From a checkpoint of a small mixture-of-experts model trained on Wikipedia: 3270 steps.
Below are experts of layer 6 (counted from 0) of a mixture-of-experts language model. Rows are named router (the router's row for the expert), gate (a neuron's input weights, with its number), up (a neuron's input weights, with its number), down (a neuron's output weights, with its number) and show model dimensions 128-159. Each number is 128 + 32 x the weight over its row's rms, rounded and kept within 0 to 255.
Before each expert's rows: a language model's description of what the expert responds to; "mostly gets" lists some tokens that are sent to it at least half of the time. This comes from a sample of Wikipedia text that the model never trained on.

# expert 15
Description: Word-initial pieces and prefixes from technology and media vocabulary, such as micro in microscope, radio, video, digital, software, or the P in LMP2.
mostly gets: " radio", " video", " geo", " software", " digital", " Radio"
router [129 101 114  57 154  98 103 158  90 141  79  84 121 163  91 115 140 151 118 147 113 104 121  76 145 163 165 178  90 147 145 136]
gate0 [190  77  94  87 113 116  68 118 100 155  91 172 106 121 147 119 134 102 130 100 115 125 152 136 114 105 106 147 127 133 152 155]
up0 [133 108 122 162 175 187 128 114  93 141  49 149 163 171 158 115 126 101  89  51  71 142  57 148 114  81 204 127 122 162 155 136]
down0 [124 181 151 150 110  85 110 131 153 120 119 116 139 168 101 126 145 132 159 128 112 138  77 150 115 189 203 111 121 157 144 122]
gate1 [179  83 163  99 145 119 185 141  86 147 117 100 120 160 127 163  88 176  98 107 135 180 159 142 105 121 173 133 121 151 108 161]
up1 [118 143 103 130 175 108 190  70 150  57  85  92  80 146 124 120 120 114 123 154 102 167 121 149  85 116 204 131  76 148 155 117]
down1 [155  87 123 156  86  91 172 117 120  86 132 158 128 186 115 131 124 139 128 120  90 146 112 167  59 152 121 168 119 153 147 117]
gate2 [126 123  81 167 162  85 127 144  63 140  48 102 104 146 146  94 132 127 109 116  75 150  99 113 105 119 128 161 171 112 138 124]
up2 [158 146  96 110 168 111 163  95 105 116 145  94  89 122 137 120 138 151  89 133 117 138  80 103 106 118 151 141  95 135 158 139]
down2 [156 151 117  80 110 120 190 140 102 135  64  84 123  83  90 168 131 104 117 120 166 178 111 141 146  78 107 157 138 110 142 130]
gate3 [ 40 105 163 136  96 126 106 166 129 194 117  59 147 127  85 131  91 126  99 162 100 149 134  80 164 159 148 155 105 119 119 122]
up3 [141  98 138 175 116 120  66 210 144 110 134 119 146 153 139 160  49 142 110 160 105 152 140 113  91 158 105 154 146 167 209  97]
down3 [118 186 103 119 157  85 150 134 138 177 134  75 151 101  76 113 199 156 113 126 139 105 124 111 173 166 125 127 116 139 146 132]
gate4 [151  98 103  93 113 147 140 117 157 138 144  91  68 179 179  69 165 149 147  53 153  91 109 185 110 157 127 124 121 156 145 104]
up4 [115 142 101 105 103 135  79 140 144 136  86 162 104  82  89 158 132 124  98 150 129 129 149 156  84 143  75 139 140 113  66  75]
down4 [156 170 117 149 162 101 161  83  76 110 147 125 149 149 125 181  95  83 169 134  98  89 120 150 152  90 157  95 112 128 114 172]
gate5 [ 59 137 145  99 129 108 109 147 114 173 110 150 127 121 122 111 134 130 108 126 122 112 186 142 118 134 113 221 131 133 156 142]
up5 [111 123  72  96 135 120 128 120 128 119 204 181 128 131 127 128 112 181 125 154 179  74 143 146 198 179 126 136 161 163 127 131]
down5 [141 165  95 142 109 122 117 131 185 143 151  93 200  84  96 104 147 109 132 162 148  99 133  59 133 131 163 137 111 166 128 124]
gate6 [149 102  76 160 119  91 122 125 102 154 172 129 149 104 152 130 178 132 136 140 126 126 140 104 126 164 155 104  91 158 162 140]
up6 [116 165 175  99 150 162 136  95 202 128  89 150 111 105 119 121 226 132 131 132 133 117 144 109 152  97 110 161 133 170 136 100]
down6 [ 88 102 145 140 124  79 128 151 148 152 120 155 218  92 143 128 132 105 130 109 115 143  87  82 183 110 147  98  99 139 153 118]
gate7 [121 112 134 104 130 127 156 111 178 136 104 139  98 127 149 115 115 103 149 183 128 171 152 138 128 112  89 108 124  77 100  88]
up7 [139 141 201 135 176 139 148 108 130 208 161 120 157 143 157 182 179 120 160 125 123 122  91 173  71  80  75 144 122 123 113 105]
down7 [119 112 176 141  96 141 147 180 142  44 109 138  86 128 123  96 172 115 146  56  97 147 147 129 133 100 114 139 138 140 132 101]
gate8 [104 158 160 107 110 131  86 153 128 105 149  94 170 117 124 146  99 133 114 163 116 132 190 152 163 128 116  98 103 161 132 133]
up8 [ 67  97 175  94 107 173 139 148 156  82 126 148 128 182 148  87 150 111  83 110  70  86 126 137  87 132 170 128 123 122 159  79]
down8 [141 121 138  97 121  96 161 162  82  93 137 107  98 152 122 125 142 134 129 149 174 156 112 129 157 109 169 131 141 122 203 102]
gate9 [162 150 173 122 120 159  72 141  68 140 153 130 106  99 151 133 178  50 140 118  99 110 155 125 103 143 143 100 118  92 107 122]
up9 [113 124 192 121 166 131 125 135 114 129  98 138 145 164 112 158 128 150 122 107 108 149 187  67  64 128 129 131 160 164 148 122]
down9 [171 179 146 178 179 116 117 133 177  87 145 144 120 120 177  84 159 121 147 105  94 167 127 115  89  79 159 112 118 167  79 145]
gate10 [ 79 127 157 112 150  81 125  94 131 128  79  81 128 198 112 132  96 162 129 153 136 113 114 133 201 141 154 142  35  96  99 101]
up10 [140 118  86 160  78 130 116 149 122 118 156 117 128 145 140 111 138 122 126 155 174 146 138  91  94 183 177 104 131 120 130 101]
down10 [ 89  82 166 119 126  93 135 230  91 125 148 109 121 165 130 110 131 137 122 159  93 100 134  62 156 127 180 194  90 174 133  97]
gate11 [137 147 182  99 156 168 149 157 133 131 128  88  92  85 145 112 122 152 180 105 124  79 100 168 127 124 140 150 169 105  80  97]
up11 [ 96  69 146 124 146 148 151 121  91 116 156 108 126 143  82 145  83 166 164 124  92 154 113 143  95 103 109 148 131 132  80 124]
down11 [113 139 133 163 134 110 138 154 172 163 166 108 134  78 156 117 145  62 169 151 142 139 186 150 127 120 182 121 153 128 145 150]
gate12 [ 68 131  86  66 124 149 121 113 109 118 135 135 103 153 169 140 116  99 136 152 166 157 174 124 121 163 141 131 153 110 156 181]
up12 [ 89 123 160 140 178  69 125 210 137  94 110 152  97  75 138 149 121 113 110 169  86 120 121 102  89 133 116 154 138 137 136 119]
down12 [126 123 163  91  93 177 132  70  95 176 121 101 107 120 204 151 103 173 121 139 146  94 131 130 105 147  72 122  46 134 103  91]
gate13 [123 107 119 156 127 114 117 110 147 102 160 129 108 174 138  77 142 179  65 117 119 128 141 110 133 137 152 189 168 159 162 129]
up13 [137 151 108 139 170 158 107 147 140 138  95 143 131 108 112  91 116 114  50  62 119 158 113 140 123 152 116 150 188 151 124 150]
down13 [182 110 132  78 130 121 176 125 132  68 135 125 124  82  91 156  80 125 151 119 121 137 198 128 155 156  72 129 150  98 117 129]
gate14 [162 124 170 152 156 156 170 154  93 141  13 154  85 167  89 154 191  61 139  93 150  67 102 141 155 141 174 113 145 152 167 121]
up14 [147 235 121 130 102 135 152 105 134 146 151  83 137 119 134  83 170 119 173 144 146 158 149 138 169 116 157  97 130 144 139 148]
down14 [112 135  99 141  56 160 155 132 149 139 128 135 110 133 149 139 144  52 174 144  90 141 108 127  98  91 189  90 102 159 147  99]
gate15 [ 96  94 149 109  72 152 104 125 104 105  86 101 119 136  98 144 157 149 162 126 114 157 181  68 175 137 170 109  96 149 169 121]
up15 [171 121  93 105  73 184 102 121  82 119 157 113 127 156 120 135 103 147 116 141  65  95  93 141 101  93 183 103 157  94 116 182]
down15 [145 140 139 102 127 117  93  87 151 152 161 146  85 177 172 109  78 115 153  88 126 144 112 119  88 116 132 120 136 112 101 139]
gate16 [ 59 126 104 147 143 114 150  68  71  97  93  92 117 159 180 130  96 144 147 132 104 149 136 141  88 146 157 210  79 113 130 147]
up16 [105 158 156  89 209  93 155 117  99 118 161 111 160 184  99 146  56 142 122 142  54 108 148 162 130 121 119 134 125 171  78 183]
down16 [183  76  93 142 178 145 101 130 129 161 116 125 168 150 139 130 149 120 127 128 133 157 146 118 173 123  28 102 117 141 137 132]
gate17 [160 109 169 172  91 156 128 143 113 102 143  69 108 168 136 106 143  91 159 158 109 165  97  95 180 105 136  90  54 120 143  85]
up17 [133 176 168 182 164 125 156 130 120 104 100 107  92 145 124 133  90 162 175  89 154 145 135 152 141 182 167 135 146 130  95  66]
down17 [136 134 113 118 117  54  80 113 152 165 109  87 100 158 144 139 142 122 186  67 167  81 135 121 152 114 123 163 115 129  72  75]
gate18 [133 119 103  75 155 120 103  87  82 112 118 149 149 190 153 159 140 139 131 174 166 148 145 131 103 149 134 170 137 185 194 109]
up18 [180 149 125 150 149 166 101 174 106 129  72 103 134 134 100 125  78 133 184 179 151 141  79 165 167 115  89 166 108 121 165 143]
down18 [126  95 103 125  98 147  93 163 131 106  45 130 127 116  72 158 124 150  67  86 154 120 105 167  68 103 134 117  73 158 134 104]
gate19 [ 47 158 124 103 167 151 104 169 153 168 137 106 112 209  98 156 123 105  72 118 114 147 124 164 117 158 125 104 110 127  96 150]
up19 [143 149 139  79 104 134 125 196 168 156 138  66 154 106 163 126 158 209 124 135 172 151 181 155 115 121  91 112 151 173 191  89]
down19 [123 145  95 133 140 128  62 112 135  83 135 112 119 106 126 138 145 140 127 161 141 115 212 118 119 129 139 145  96 116 124 104]
gate20 [115 165 173 159  79 136 161 127 148 192 149 196 127  76 130 122 163 126 113 130 180  68 145 149 122 153 159 111  98 152 145  90]
up20 [157 140 156 155 114 130 154 108 114  84 113  52 165 171 141 134 130  72 127 126  97 100 131 124 105 139 111 143 157 159 126 174]
down20 [136  72 125  99 152  72 175 118  86 192 132 129 149 163 109  90  90 138 132 146 145 159 165 119 110 157  77 165 138 145 147 170]
gate21 [ 91 177 157  88  87  83 129 126 136 113 123  75 144  92 104 103 113 152 211 113 103  83 130 138 140 123 158 128 151 115 160 120]
up21 [ 93 106 169 150 106  78 130 118  97 174 157  97 139 118 106 173 205 183 133 114 145 108 153 132 165 103 166 132 150 158 106  74]
down21 [ 67 163 102 146 124 132 118 108  44  84 181  71 165 126 181 119 115  49 135 152 115 131 113  98  76 142 123 145  76  96 148  75]
gate22 [113 135 119 182 137  75 157 103 121 135 179 125 144 227  83  97 105 110 118 138  91 187 160 145 162 189 110 133 126 145 171 104]
up22 [136 121 154 152 130 110 157 110 172 144 181 128  73  81 155 151 108 107 118 170 151 131  90 101 151 170 121 107 113 171 112 125]
down22 [ 91  98 152  84 141 177 172 135  59 136 166 165 149  98  91 107 139  64 201 124  95 108 141 141  83 125  59 178 100 114  72 161]
gate23 [122  86 137  58  93 133 179 142 138  83  86 144 102 123 154 159 180 124 136 184 108 126 184 144 125 169  80 118  54 177 163 213]
up23 [164  72 125 112 135 166 160 143 139  96 147 148 141 132 190 148 157 112 118 119 132 108 111  88 134 151 128 145 137  96 121 108]
down23 [126  88  96 152 172 162 166 192  98 141  95  82 110  94 141 184 137 111 115 147 172  40  71 130 150  81 103 130 113 137 109 176]
gate24 [ 71 111 128 147 133 154 138 109 150 113 186 182 157 201 105  97  95 122 155 138 149 123 125 172 146 108 168 159 123 125 141 139]
up24 [ 61 119 119 154 135 152 151 140 171 130  93  90 148 142 174 107 109 122 104  88  94 116 107 162  66  79 106  98 119 126 142 155]
down24 [139 117 168 122 102 167 161 203 165 100  60 135 152  93 175 121 110 180 107 135  88 160 155 107 144 135  95 146 115 141 108 203]
gate25 [111 126 103 102 107 141  75  71 142 105 125  52 182 131  92  64 125  97 140 128 103  82 118  88 113 132 187 158 166 116 120 135]
up25 [105 116 138  80 153  93 154 139  33 174  95 138 113 186 153 139 123 207 156 100 129 118 129 122  89 123 151 126 113 135 142 121]
down25 [ 82 143  74  97 192 107 114 101  92 143  59 166 170 110 130 148 140 165 127  98 150  94 129 133 179 118 102 113  86 144 115 139]
gate26 [105 117  82 112 115 109  93 141 140 125 139  94 127 118 115  81 160 118 124 105 140 163 131 144 128 167  84 106 127 149 144 185]
up26 [133 208 149 118 142 201  97 128 127 104 116  77 153 136 102 129 140 152 161 147 123 160  83 102 126 103 118 122 158 120  86 176]
down26 [180 110 136  88 119 112 158 123  96 155 138 141 136 106 135 110 109 159 129 119  96 163  97 125  51 143 134 123 141 109 110 113]
gate27 [125 152 149 185 129 141 140  62 127 172 100 135 175 190  79  90 153 152 108 109 117 132 125 128 157  94  96 122 140  97 126 133]
up27 [ 68 145 140 101 142 163 102 120 127  96 147  82 150 125 128  87 166 124 210  77  73  86 153 106  77 120 112 156 140  91 178 113]
down27 [103 135  99 100 139 158 122 135 160 121 145 145 111  94 127 101 143  83 140 140 156 142  88  94  92  81 154 131 139 130 140 158]
gate28 [102  96 148  99 201 111 121 148 129  73  97  46 162 122 147 146  57 146 126 151 114 139 132 172 106 106 129 184  92 124 123 111]
up28 [100 109 135 159 123 162 118 130  95 172  89 147  84 161 131 106  85 100 108 139 140 163 141 160  77 148 147 221 179 104 101 106]
down28 [ 66 106 116 127  99 137 192 120 176 145 119 160 168 124 136 203 121 113  76 149  80 147 181 184 181 100 112  80 151 128  95 123]
gate29 [148 108 136 102 122 152 135 131 113 122  82  99 139 121 131 119 109  84 162 136 140 129 126 131 141  89 142 126 100 130  54 169]
up29 [121 158 102 160 153 182 126  94 167 140 129 121 170 129 103 152 160  83  24 170 175 128 104  93 172 115 134 147 115 120  74 162]
down29 [173 115 117 150 118 187 133 104 200 165 133 163 168 110  57 142 127 115 130  95 133 106 112 163 139 111 127 114 105  93 117 143]
gate30 [153 111 107 114  82 118 141 180 120  98 110  76 117 119 123 113 144 129 170  48 131  88  88  96 152 122 144 125 152 114 108 121]
up30 [134 154 139  96 181  77  90  93 138 108 143  83 110 204 130 134 147  89 135  71 100 135  87 126 122 138 130 170 174 185 103 135]
down30 [133 154 104  65 108 183 139 109 105 112 168 126 129  76 117 138 142 158 102  60 110 142 145  76 140 135  96 100 109 115 116 145]
gate31 [125  37 153   3 139 108 164 139 150 146 168 184  71 139 116 150  90 117 102  89 118 124 127 142 118 159 127 127 186 129 123 128]
up31 [101 154 120 126 155 175 146 178 162 152 113 115 129 143 132 145 109 135  95 125 142  70 133 105  98 150 148 161 185 121 159 112]
down31 [161 127 183 177 121  90 170 146 131 129 106 120 127 114 151 112 143 126 136 113 137 130 172  97 158 142  48 132 133 170 175 179]

# expert 9
Description: Digits, mostly 0, inside model numbers, route numbers, dates and DOIs after a hyphen or digit, such as ARX-06, Type 096, SR 30.
mostly gets: "_", "elo", " Hy", " trip", "uro", " Tokyo"
router [106  46 131 115 100 117 120  94 105 117  76  45  99 158 124 113  97 108 158 138 109 184 124  86 116 163 158 107 143  66 149 135]
gate0 [192 127 135 162 135 166 191 169 154 143  58 138 123 148 171 121  67 108 144 146 141 137 139 119  90 148 118  98 123  92 102 113]
up0 [140  93 150 132 124  90 144 122 120 134  60  94 115 125  86 168 159 188 163 154  98 186 102 147 137  90 175  92 174 114 120 156]
down0 [155  99  82 110 125 128 157  97 179 106 115 111 114 106 139 150 113 149 110 116 129 109 154 236  85 147 142 185 218  78 154 100]
gate1 [128 117 134 111 152 201 174 182 124 183 118 121 138 112 137  99 144 114 132 152 160 142 127 154 160 134 157  87 116 109 115 167]
up1 [154 183  91  77 159 157 154 150 189 152 158 126 100 130 173 120  85 119 111  75 123  74  95 164 170 119 153 144 200 126 126 119]
down1 [147 112  75  81  91  84 100 132 126 138 189  94 136 140 124  95 167 110 105  58 135 163 150  98  95 132 137 100 117 164 157 116]
gate2 [111  85 166  81 160 155 155 131 139 104 147 129 100 187 108 104 123 145 161  75 148 133 151 154 128 170 130  90 151  79 101 147]
up2 [144 170 137 151 115 174 182  57 170 141 105 123 194 169 156 155 147 119 148 152 119 113 203  97 191 139 112 152  80 155 107 133]
down2 [133 153  82 115  70 151 123 144 162 124 145 159 161  67  83 135 158 166  93 127 122  62 107 109 153 128 119 157 138 148 136 132]
gate3 [161  50 153 108 148 154  94  94 121 112  51  90 129 151 136 170 182 131  75 137  92 130 159 166 139  98 157  97 117 144 130 115]
up3 [159 110 115 113 132 152 138 116 104 164 113 157 137 175 132 140 171  94  92 177 166 141  74 167 137 119 109 137 114 132 108 192]
down3 [118 148  92 137 197 133 149 122 139 115 163 177  70 152 147  95 113  98  65 158 114  91 172 167 160 149  84 135 169 118 159 183]
gate4 [169 131 139 112 130  45 150 140  48 101 101 108 121 120 112 166 153  85 117  96 121 165 173 125 114 122 149 151 158  58 142  88]
up4 [131 121 143 161 125 113  66 139 137 180 149 136 122 125 110 147 131 202 137 127 162  95  74 159 106 118 143 112 116 158 133 185]
down4 [111 119 166 142 182 157 106 136 176 108 121  99 108 143 177  90 148 156 232 176 151  84  82 140 139 127 177 116 121 100 109 114]
gate5 [114 105 136 130 142 136  49  71 134 123  88 139 122 101 119  84 105 168 125  69 178 155  65  90 117 115 206 165 107 174 162 149]
up5 [116 140 163 139 134  86 146 135 108 140  70  91  93 118  98 170 203 145 193 178 108 167 100 191 144 148 110 111 146 166 128 102]
down5 [126 100 155  50 120  64 116 143 128 151 137 122 133 153  86 148  97 157 130 192 107 144 183 129 168 149 151  78 143 117 147  62]
gate6 [168 129 138 190 141 158 174 105  92 128  82 106 156  99 103 174 168 121 140 128 157  93  97 176  77 146 129 162  56  50 140 191]
up6 [124  90 130 109 173 115 141 113 147  72 169 100 136 133 115 126 184  99 118 134  86  95 140 110 140 120 178 131 133  91 156  88]
down6 [ 93 150 127  99 105 168 112 113 131 149 153 157 101 101 148 124 158 154  60  48 146 113 143  91 113 157 203 118 160 165 172  62]
gate7 [131  85 107 161 107 117 121 114  90 114 123  88 112 132 146  87 136 140 161 145 125 193 108  84 101 106 130  96 124 120 129 116]
up7 [129 110 174 166 160 110 160 168 107 162 125  55 162  86 131 133 143 139 133 114 105 131 176 154 117 126 149  86 147 102 125 115]
down7 [115 103 124 149 139 172 126 146 158  92 167  89 168 148 185 163 133 124 106 164  77 187 126 101  93 161 126 134 134 139 150 110]
gate8 [ 91 151  65 103 111 151  64 123  90  86  99 179  86  93 151 112 126  95  96 158 127 163 112  45 145 176 105 142 121 105 190 142]
up8 [ 98 113  93  92 132  99 119  98 129 131 106 153 152 132 157  59 131 103  80 107  71 111 188 100  85 126 145  70 134 172 155 103]
down8 [109 148 114 121 144 103 102 140 154 132  64 145 161  63 165  96  93 108  91  95 134 157  76 145 120  46 138  80 147 126 135  84]
gate9 [109 182 180  83 132 129 161 141 157 110 126 162  78 159 124  82 111 124 109 159 113 167  82  93  92 111 139 127 139  91 157 126]
up9 [137 119 155 151 169 138 168 159 159 118 110 125 104  86  67  56 140 152  77  68 129 156 145 154 120 162 144 198 168 121 151 116]
down9 [ 82 135 124 101 173 118 144 155 179 125 133 125 117 162 107 152 108 232  55 149 143 104 180 170 143 122 134 128 126 151 169 104]
gate10 [149  86 144 190 128  80 102 103 146 123 133 140 107  86 150 187 205 137 134 159 106 152 167 126 129 143 162 168 143 129 153 163]
up10 [ 75 141 143 141 123 102 105 109 142 157  90 136 131 156 149 101 192 121 106 179  99 124 137  84  92 119 128 184  95 113 114 126]
down10 [111 192 134 129  51 111 141 121 126  96  70 167 131  54 108 119 138 187 152 121 126 130 145 141 143 131 151 151 175 169 168  81]
gate11 [118 148  81 131 129 101 173 109 149 133  95 163 129 143 122 189  96 100 141 168 147 104  86 143  81 160 119  82 102 142  73 155]
up11 [108 107 131  90  74 102 117 100 101  87 131  56 165 156 121 111 117 155 134 128 116 128 191 102  93 121 141 144  97 108  95  87]
down11 [116 106 124 144 109 110 142 142 158 116  91  85 115 171 170 129  66 108 128  97 136 176 114 123 143 118 104 117 121 140 174  59]
gate12 [124  63 118 123 153 196 132 104  69 119  72 151 150 112 105  83 113 133  88 101 130 115 136 121 143 149 101 140  75 119 175 127]
up12 [ 96 106 170 113 109 209 123 107 109 163 175 200  86 141 147  80 151 140 123 169 121  92 126 121 149  97 201 124 211 128 107 196]
down12 [141  87 180 163 152 157 140 120 138 137 163 109 107 151 138 103 129  99 116 115 197 143 140 113 103 151 101  99  73 102 147 111]
gate13 [160 131  67 147 157  55 140 117 103  98 105 115 126 134 154  77 170 106 171  78 133 111 164 105  90 138 148 141 187  65 163 202]
up13 [ 90 150 130 122 155 101 160 150 135 149 101 143 129 116 189  95  94 106 176 106 141 109  94 142  95 159 154 127 151 139 145 124]
down13 [158  89 106 151 162 175 109  67 101 114 123  96 142 127 133 224 125 164  93 158  94 139 151  98  89 119  60 113 144 135  94  78]
gate14 [165  76 161 126 111  97  91 135 149 126 143  82  95 158 130 116 118 125 126 110 122 160 153 120 165 147 119  74 112 131 142 113]
up14 [117 143 113 106 199 125  97 111  92 152  86 129 161 158 105 115 141  99 134 147  98 111 139 133 161  72 147 169 158 154 126  75]
down14 [133 115 161 205 175 180  60 124 149 103  86 148 101  59 164  94 170  70 165 108 135 150 105 101 152 130 152 146 110 156 129 154]
gate15 [128 130 136 111 110 185 131  90 121 161 106 133 144 110 105 154 123  85 112 144 127 130 129  68  64 120 126 122 131 134 105 116]
up15 [122 135 166 152 148 126  48 137 136 155 163 177 164 158 122 174  57 159  96 112  94 109 153 200 125 162 171 155  99 125 150 140]
down15 [147 142 173 107  68 111 164 138 147 116 170 155 179 115  96  82  86 112 129 130 107 141 165  65 186 105 145 153 174 104 112 112]
gate16 [ 15 167 127  70 130 101 233 132 158 162 130 110  91  95 142 160 104 147 149 132 125 121  70 133 134 138  84 152 120 188 104 134]
up16 [147 138 157 115 149 131 110 106 191 195  89 133  46 167 156 159 156 142  97 194 184 143 121 119 118  91  98 164 108 180 123  91]
down16 [121 153 112 165 131 103  98 106 132 107 118 118 131 161  77 115 120  99 138 163 162 155  86 124 103  89 127  91 142 102 107 152]
gate17 [146 140  98  92 109 125 124 140 123 114  91 115 123 110  91 159  67 145 121 123 160 165 117  83 178 164 158 123 150 138 106  51]
up17 [142 121 138 118 149 151 158  86  80 109 138 108 117 160 161 107 113  91 135 107 149  53  96 115 122 144  90 121 176 105 195  88]
down17 [130  83 131 115 132 130  60 146 132 114  67 161 136 138 121  56 151 112 115 126 151 121 149 141 156 133 155  64  74 182 123 165]
gate18 [173 130 108 105 172 108 111  78 107 148 147 117  99 132 116  67 142  74 116 131 174 151  93 133 102 195 146 121 109 142 132 129]
up18 [136  76 169 108 119 168 156 146 177 105 120 109 135 135 175 164 141  85  65 109 146 187 153 115 157 115 110 117 137 175 149 107]
down18 [113 153 156 125 150 190  90 110 144 103 102 170 129 210  53 148 108 164  77 117 106 122 145 132 141 114 162 146 170  85 148  88]
gate19 [151 146 147 173 172 129 149 209 123 168 174 109 105  84 171 119 139 171 129 114 107 109 110 136  78 106 112  88 134 157  80 144]
up19 [146 111 141 104 145 130 128 154 150 131 150  95  66 132 149  85 193 154 143  73 124 125 127 135 100 157 141  94 142 126 121 151]
down19 [150 180 143 113 157  84 175 118 127 141 152 109 135 126 157 156 192  99 107 101  83 184 106 139 195  83 146 137 163 174 161 143]
gate20 [102  90 143 125 176 134  91 145  62 148 162 166 183 151 154 112  98 133 171 120 112 163 112 151 152 188  74  75 181 189 127 156]
up20 [151 195 133 150  84  49 141 157 118 146 114  40  82 131 154 142  94  88 139 108 159 156  89 140 105  85 104 115  67 108 111 114]
down20 [116 100 139 132 106  87 148  77 125 121 176  85 123 115 152 143  96 113 174 123  62 148  99 174 102 136 116 178  76 113 127  70]
gate21 [157 127 123 143 111 123 163 142 131  79 110 107 137 167 123 150 133 129 130  95 123  88 103  91 116 191 100 122 131 154 120 118]
up21 [156 173 128 162 100 138 101  99  54 184 105  99  71 122  60 120 126 120 150 114 162  82 123 154 134 130 123 166 103 113 153 127]
down21 [140 151 114 133 154 110 156 145 130 107 102 138 152  99 151 152 117 120  83  96 136 187 105  91 156 125 153 149 145 113 112 100]
gate22 [102  89 129 153 116 104 123 133 188  90 109  96 124 165 195 139 111 143  79 162  79 138 183 150 185 171 114  71 181 121 103 116]
up22 [ 69 111 181 101 153 102 141 118 126 107 165 125 103  79 137 155 183  75 146 144 141  79 171 115 168 138 125 135 140 128 140 144]
down22 [171 170 180 136 163 174 168 125 161 182 121 136 191 112 115 117 128 109 181 117  89  55  69 158  84 132 173  86 162 102 132 122]
gate23 [148 102  98 104 162 131 133 117 115 121  86 114 125 134  89 126 184  96  80 142  95 112 133 131  72 163 130 106  71 111 120 137]
up23 [181 205 137 100 103 126 118  98 151  82 102 107 137 151  67  96  34  99 102 131 137  94  85  69  53 140 160 133 127 107 130  89]
down23 [116 132 114 119 156 152 126 115 116 108 196 123 166 129 143  81 120 108 128 137 164 140 102 108 105 113 163 212 153 176 166 135]
gate24 [205  95 164 146 110 144 144 141 186  82 106  84  91 164 135  79  93 126 143 116  98  99 123  75 123 137  96 126 102  91  61 176]
up24 [108 114  85  82 114 110 139 169  92 138 176 123 106 168 124  82  74 162 191 134 110 112 153 128 133 176 126 135 139 151 133  76]
down24 [119 178 125 183 171 121  84 187 151 141 133 156 119  90 152  93 101 119 110 135 112  73  98 173 165 147 153 139  71 170 172  97]
gate25 [103 102 115  67 122 152 177 107 212 121 146 118 114 110  67  75  70 150 112 145 131 165 141 127 106 107 117 128  94 129 157 118]
up25 [128 141 136 123  74 131 166 175  95 154 150 117 176  98 109 130 145  95 150 147 113 120 176  81 167  71  92 125  91 139 117  72]
down25 [122 164 137 162 138 101 113  85 174 140 137 103  93  93 139 113 141 128 145 125 125 129 152 194 134 158 117 222 121  92 147 164]
gate26 [138 159 161 111 120 146 108  83 177 168  80  85 153 125 149  99 151  99 116 125 159 134  97 111 156  86 130 155  61 136  77 124]
up26 [107  72 130  77 129 166  83  53 132  92  88 152 142 117 143 142 155 121 101 146 108 138 184 107 150 139 137 156 164 119 143 102]
down26 [150  94 135 122 103 159 184 138 166 109 134 195 127 126 136  96 156 100 114 148 180 104 101 133 165 148  54 125  81 112 120 192]
gate27 [149 148 124 208 133 168  96 194 161 140 159  98  80 110 130 116  89 168 176 176 169 120 115 134 127 126  83  89 101 148 173  92]
up27 [118 112 141 151 115 116 127 118 136 129 142 150 117 113  92  32 144 176 147 153 118  86 184 132 105 142 115 183 175 161 132  84]
down27 [140 143 126 180 179 169 140 126  88  60  85 123 136 147 189 130 129  94 153 124  97 115 117 118 111 123  95 169 143  95 163 117]
gate28 [109  98 125 105 121 125 196 171 101  99 122 155  71 117 141 134 120 174 159  81 135 116 131 184 135 121 130 146 120 113 130 133]
up28 [139 141 106  85 121 108  83 141  71 137 133 125 105 114 102  69 173 217 138 151 127  98 138  96 159  84  92 139  95 151 192 124]
down28 [139 155 170 131 130 135 105 152 148 100 170 118  65 143  96 114 154 123  63 141 130 174  99 119  94 112 100  85 175 150 144  75]
gate29 [ 24  82 130 149  98  86 111 135 173 118 145  96 117 129 116  91  83  89 117 143  76 141 206 101 124 132 156 134 144 171  73 117]
up29 [138  86  92  87 144 131 174 134 180 186 121 111  92 118  90  90 181 142 137 119 121 121 134 111 180 140 140 163 139 185 115 113]
down29 [132 117 127  54 198 130  75 146 135 112 191 103  94 168 110  95 117 169  65 101 109 141 110 130 115 125 166 160 162 111 116 103]
gate30 [159 139 168 136 111 120 126 114 114 171 111 169 101  58 141 180  90 160 164  82 173 142  91 127 166 160  98 153 135 132 116 116]
up30 [149 151  89 142 123 144 141  97 116 119 104 181  90 134 153 168 117 139  98 120 107  92 148 145  99 111  83 172 155  69 107 131]
down30 [110 160 169 163  61  96  97 106 149 141 113 202 100 117 115 158 108 164 156 171 197 181 119 156 155 154  85 173 155 155 140 141]
gate31 [135  47 180 127 134 174 131  92 132 138  96 123 155  93 134 120  78 122 166 106 116 155 163 116 173 103 145 102 146 138 112 153]
up31 [139 145 169 166 140  86  96 166 144 143 133 132 107 139 164 145 166 116 133 141 129 134 158 214 130 140  89 144 114 154 158 112]
down31 [ 83 109 107 151 115 121 169 146  73 129  84 159 125 128  75  97 100 173 102  88  55 133 128 124 159 126 167  78 137 133 117 137]